{"num_hidden_layers": 9, "hidden_size": 384, "n_experts": 24, "experts_per_token": 2, "moe_layers": [1, 2, 3, 4, 5, 6, 7, 8], "init_std_router": 0.012, "lr_router": 0.00036, "norm_eps": 1e-05, "learning_rate": 0.00161, "beta2": 0.98, "train_tokens": 700100000}
Below are experts of layer 3 (counted from 0) of a mixture-of-experts language model. Rows are named router (the router's row for the expert) and show model dimensions 96-191. Each number is 128 + 32 x the weight over its row's rms, rounded and kept within 0 to 255.
After each expert's rows: a language model's description of what the expert responds to. This comes from a sample of Wikipedia text that the model never trained on.

# expert 3
router [ 93  79 157 130  70 180  41 142 126 160 151 161 131 142  72 149 122 135 128 111 142 100 159  98 157 124 116 127 147 166 112 107 160 172 120 206  84 178 141 133 109  92  87 141 112 128  95 127 127 154  64 143 138 127 151 168 124 192 134  91 134  79 128 155 111 193 157 123 149 105 119 144 183 115 159 120 155  64 144 146  94 179 137 155  93 106 154 151 119 141 142 116  70 140 130 168]
Description: Verb endings, passive prepositions. Past-participle suffixes and function words after verbs, such as as, by, been, became, in identified as, institutionalized, supported him.

# expert 15
router [ 95 143 168 182 159 184  63  65  42 143  78 138 106 116  90  43 108 172 122 104 136 111 114 156 134 138 102 170 147 103 139 104 118 134  93  93  79  92 126 208 140 159  95 170 188  90 182 101  80 112 142 106 172 108 149 131  97 134  99 151 102 110  74 141 123  93 121 113 114 108 178 135 130 115 180 165  60 103 163 136 135 125  70 123 163 142  75 151  88 117 140 126  99 110 107 108]
Description: Year and date digits. Individual digits within years, dates and times, plus month names, e.g. 1-6-99, 2-0-10, October 2-2, 8:3-5.08.

# expert 6
router [137 166 113 110 120 123 135 158 138  86 103 131 164 118 118 150  87 146 149 142 121 143 133 108 140 110 123 168  82 118 137  85 182  74 133  75 175 102 167 162 172 116  84 134 106 111 100 174  98 139 157  57 119 149 168 142 119 156 193  82 162 158 148 121 137  59 139 161 140 153 122 142  68  94 114 139 119 143 138 123 112 163 153 138  91 154 102 161 152 121 132 160 105 128 109 103]
Description: Proper-name endings. Final word pieces of personal surnames and place names, such as -ford, -ville, -shire, -berg, -ić, -iana, often in lists.

# expert 17
router [ 88 142 119  86 178  55  95 106 144 129 133 144 156 190  81 195 144 128 119 147 155 122 189 104 115 117  81 144 146  95 102 110  88 146 133 132 167 140  78 123 177 101 149 158 165 148 158 141  98  96 130 149 157 146  98 172 126 139 118 130 110 147  93  92 130 128 162 102  99 152 173  94 195 139 116 124 131 143 123 116 109 125 167 118 184 173 117  82 121 133  48 110 123 106  81 114]
Description: Articles and initial letters. The word the or a, and lowercase first letters of nouns after articles, e.g. the d-orsum, the d-entary, j-ury, m-ph.

# expert 22
router [141 139 128 151 135 131 178 119 106 125 130 159  91 156 139  65 121 146  74 176 111 201 169 130 107 140 167 120 133 149 146 102 158 153 132 168  64 115 189 115  83 145 131 116 162 112  81 103 119 143 133 101  90 135 160 204 105 131 158 128 138 159 148 102 172 144 116 121 127  94 100 144 158 133 189 153 124 158 150 129 144 143 146 147 197 147 125 176 110  95 129 114 123 148 167  63]
Description: Plural and noun suffixes. Word-final suffixes completing nouns, especially plurals and -ations, -ions, -ics, -ities, plus words like States, government, people.

# expert 5
router [166  57 123 147 125 163  95 167 109  99 147 102 148 146 167 160 126  95 135  93  86 160  83  96 125  47 155 157 128 137 146 174 144  73  83 142 127 183 120 169 136 113 164 154 164 140 160 149 144  58 150 121 122 137 130  83 151 142 119 189 166 111 145 239 157 116 168 142 109 139 114 100  49 165 102  67  99 178 111 183 124 147 167 130 124 120 135  74 140 141 180  63 125 152 161  82]
Description: Mid-word name fragments. Short letter pieces inside proper names and rare words, after a capital initial, e.g. K-os-ovo, Pu-ys-égur, Ly-ons, n-uc-lear.

# expert 11
router [131 134 143  79 133 129 114 136 127 123 160 144 106 123 130 130 145 110  98 150 103 123 145 170 125 143 127 125 140 126 107 169 126 108 191  94 129 120 165 112 166 128  97 149 106 161 102 145 163 126 153 153  94 108 115 150  87 121 166 202 106 157 138 140 168 144 118 149 200 162 136 113  46 117 150  67 104 137 172 155 124 139  98 157 143 111 162 142 181 160  90 120 156 127  94 112]
Description: Capital letters in acronyms. Single capital letters inside abbreviations and at word starts in table cells, e.g. AW-P, USBW-A, UNITED STAT-E-S, M-olly.

# expert 21
router [110 167 169 125 124  54 152 108 222  84 151 123 111 144 108 102 133 100  77  93 120 191 114 107 130 116 146 155  59  96 124 126 102 141 163 114 176 164 200 101 120 121 154 141 106  99 153 141 160  64 122 118 158 139 151  68 106 149 104 164  92  65 192 140 121 215  92 132  97 180 120 147 193 187 104 128 163 106 109 115 129 128 108  83 110  83 153 111 134 105 126 147 137 125 110 149]
Description: Vowel-consonant syllable pieces. Middle syllables like ar, ol, al inside names and words, e.g. Clont-ar-f, Ad-ol-phe, P-ar-is, Gren-f-ell, A-con-cagua.

# expert 0
router [142 157 126 109 130 157 126  94 164 116  85  91 160 137 144 135 131 161 192 215 144 148 115 143 168 152 119 143  97 167 121  96  94 148 151 126 128  66 119 127 100 179 205 120 118 198 109 113 144 104 199 152  99 133 152 155  79 160 124 154 136 107  87  81  63 125 141 101 139 157 138  95 105 142 107 115 141 132 126 126 135 110 125 117 116 194  53 112 124 160 113 124 115 165 107 165]
Description: Pronouns and relative words. Subject pronouns and relative or demonstrative words such as he, it, this, they, who, that, usually opening a clause before a verb.

# expert 4
router [ 97  98 115 144 144 171 111 118  68 145 156 103 141 104 162 100 146  85 141 126 171 161 139 170 137 173  98  69 208 140 140 146 145 119 139 201  66  87  87 110  79 117 154  92 146 102  84 121 119 146  49 111 134 118 101  97  99 105 143  73 160 100  85 149 117 201 109 119 141 114 134 142 141 144 139 136 134 113 119 144 123 117  55  97 190  95 145 163 113 134 105 143  98 133 143 128]
Description: Clause-linking function words. Prepositions, conjunctions and auxiliaries that continue a clause in narrative prose, such as of, with, has, during, when, but.

# expert 14
router [ 82  95 140 130 128 179 178 123 114 104 114 125 133  34 123 103  99 140 138 141 129 171  81 135 119 189 120 146 144  96 155 111 117 110  73 186 186  69  69 174 142 115 185 110  80 133 118 122  97 235 134 162 162 100 148 102  88  82 125 103 119 199 109 135 106  65  86  68 127 126 167 168 108 157 143 111 164  86 170 130 130 155 129 108 154 119 111  93 161 129 124 138 142 112  91 130]
Description: Sentence-ending punctuation. Full stops, closing quotes and brackets ending sentences or citation parts, such as )., ".,  ." in bibliographies, plus table pipes.

# expert 2
router [168 169  73 117 119 221 156 117 103 165 123  95 140 115 107 105  97 140 138 102 125 136  94 134 153 114  62 110 111 114 167 137 136  51 131 130 143 185  90 157 109 108  60 158 127 154 114  83 163 125 137 131 119 107 156 191 169 159 111 160 143 145  84  72  72 178 131 128 168  99 116 115  54  92 129 166 140 107  98  86  97  72 144  85 165 146 131  60 148 145  75 172 107 119 140 190]
Description: Location prepositions. Prepositions introducing places, especially in, at, near, within after "located", plus place-name starts like New, North, South in geography articles.

# expert 9
router [ 89 131 122 145 100 161 124 166  80 137 131 116 121 146 104 160 141 134 122 106  51 115 138 123 125 106  91 116 112  79  97  93 107 123 155  78 175 113  77 125 139 105 125 161 187 128 187  30 146  98 149 197 156  99 120 110  99 151 121 150 121 145  93 202 126 123 153  73  79 138 160 120 115 156 138 156 110 123 129 160  85 134 190 144  97 156 135 146 174 118 182 139 124 137  69 200]
Description: Word-initial Romance prefixes. Opening pieces of words and names, especially de, le, La, ex, re, con, as in de-ceased, de Worms, ass-igned.

# expert 19
router [130 149 130 151 164  64  39 156 179 163 113 127 152 171  94 120 106 166 138 121 217  31  92 148 151 127 177 145  74 152 122 145  78 135  65  56 158 127 146 147 111 131 159 127  83 146 158 128 105 118 129 138  99 158  54 126 133  61  95 155 142 191 133 175 116  80 149 173 134  64 138  92 113 138 135 122 139 159 143  92  76 121 143 145 122  94 123 170  92  52 128 115 111  99 130 129]
Description: Name-internal consonants. Consonant pieces and stems inside surnames and words, e.g. Ker-r, Kat-r-ine, Pal-m, St-udies, Ar-k-in, V-l-adimir.

# expert 7
router [157 107 110  77 107 128 124 106 117  98 136 126 157 164 113 166 144 129 111 125 180 128 136 109 113 137 161 107  79 148  70 116 131 156 115 101 122 130 124 137 154 171 136 150 101 160 183 105 109 168 181  46 152 121 118 135 108 123 129 132 126 122 127 120 150  86 119 100 100  91 164 147 212 129  93 137 105 142  92 131  95 120 136 130 143 148  97 134  94 140 102 164 175 127  87 180]
Description: Space before numbers. Bare space tokens before digits in table cells and dates, plus word-initial stems like sp, comp, rec, rece-ptor, mus-cle.

# expert 12
router [160 136 126 135 137 117 111  64 148 124 136 188 134  71 114  76 167 179 141 132 108  87 120 181 113 137 124 104 102 102 135  96 146 177 127 138 141 164 144 140 129 119 154 124 114 115  76 192 139 156  93 108 135  41 100 146 113 138  40  80  80 155 169 134 175 123 136 127 102 124 146 123 157  94  93 134 154  58 151 129 167 106  82 107 186 160 103 160  93 104 140 143 104  93 113 133]
Description: Conjunctions and determiners. The words and, the, a, and possessives his, their, its, plus nationality adjectives like British, French, joining names or titles in lists.

# expert 1
router [123 126 131 121 107  67 168 127 161 155 143 112  92 145 153 176 148 127 132 110 157  92  71 126 132 132 126 100 173 129 116 126 137 134  80 192 185 117 119 149 136 179 149 118 143 190 147 150 173 125  88 158 143 183 136  97 161 118 118 115 122 149 142  34 146 152 144 170 162  82 152 146 173 148  89 232 133 143 124  96 116 124 100 115 171 163 160 151  77 124 174 138 207 133 106 121]
Description: Table cell separators. Pipe characters separating cells in wiki tables, plus semicolons, colons and dashes in lists, e.g. | between scores, names, dates.

# expert 8
router [137 128 152 138 132  89 168 132 133 164  46 164 158 114 141 160 185  88 156 113  86 140 124 140  46 121 167 111 111 156 123 174 179  92 120 161  95 123  68 123 168 180 116  92 157 131 140 165  93 102 116  98 105 129 100 113 135 103 158 102 124 109 130 138 135 143 135 141 128 162 108 156 165 113 121 117 157 114 152  91 168 100 182 137  85  75 127 126 195 140 110 121  68 156 125  99]
Description: Mid-word fragments. Word pieces early or inside a longer word, before its ending, such as th, ical, op, ast (fant-ast-ic, Olymp-, histor-).

# expert 13
router [154 153 149  90 134 116 104 172 131 128 130  75 126 170 154 215 170 121 104 146 116 102  57 151 151 124 127 111 132 118  92 158 107 152 124 100 149 132 109  65 117 128 187 124 143 106 135 139 159  87 227 125 121 180 158 163 124 111 153 123  49  91 145  91  91 108 106  76 135 109 142  96 118  87 166 133 151 171  23 126 114 145 137  97 149 179 156 190 114 202 161 101 203  93 133  88]
Description: Brackets, quotes in tables. Opening parentheses, quotes, asterisks and odd symbols in table rows and lists, e.g. (R), (ESP), Molik*, "Homo Dement.

# expert 20
router [107 104  67 202 133 101 157 114 142 135 127  94  84  84 151 154  81 113  93 130 154 118 187 162 137 165 123 121 166 168 185 102 119 168 116 111 105  97  86 116 159 150  88 101 100 127  97  93 158 140  84 131 158  95 117 111 176 127 100 109 147 118 131 142  98 108  68  76 155  86 158 148 119 116 156 128 104 197 109 107 111 130  45 149 137 118  71  69 143 129  86 127 130 103 124  48]
Description: Word stems before suffixes. Stems of common nouns and verbs before an ending like -ed or -ing, such as load, merg, cont, form, program, g.

# expert 16
router [124 125 137 117 142  67 163 125 114 139 131 139  85 130 157  53 119 162  79 126 176  51 112  68 141 130 113  92 139  82 151  92  77 140 134  84 142  71 168  83 138  72  97 138 140 100 131 151 133 210 151 212 122 130 145 118 160 104 129 116  96 149 134  93 137  88 120 141 105 161 127 141 163 151 106 126 106 134 178 130 169 125 108 127 120 116 184 104 107 184 200 115 156 116 138 170]
Description: Numeric formatting symbols. Decimal points, thousands commas, degree and minute marks and early digits in coordinates, densities and demographic tables, plus infobox labels like Coordinates, Preceded.

# expert 10
router [117 132 132 132 121 171 104 136 112  85  97 126  60 173 129  99  98 145 208 135 179  88 178  65 177 130 160 177 209 106 135 139  77 100 147 118  74  81 179 138  80 114 127 144 148 120 140 148 118  53 123 148 139 138 172 185 172 133 137 133 126 115 142  73 123 143 130 171 116 167  65  96  58  99 103 116  99  86 114 122 158  98 145 161  57 162 118  87  81 112 131 165 109 135 188 125]
Description: Digits in statistics. Individual digits inside numbers in census figures, coordinates, vote tables and asteroid lists, plus table headers like Votes, JPL, MPC.

# expert 18
router [113 162 111 118 127 175 185 144 150 131 180 149  98 130 138 160 106 149 142 133  80  75 163 123  97 131 105 140 127 122 100 168 113 154 202 116  98 164 127 111 126 171  85 108 126 129 154 103  71 121 168 136 122 104  68 110 187 100 130 128 137 135 121  77 179  87 161 172 135 126 118 108 114  96 135 140  80 175  87 137 177  93 147 135  56 144 159 115 118  79 123 133 183 133 186 124]
Description: Sports tables and years. Leading digits of years and scores in sports tables and results lists, with headers like Goals, Position, Round, and fragments like b, on.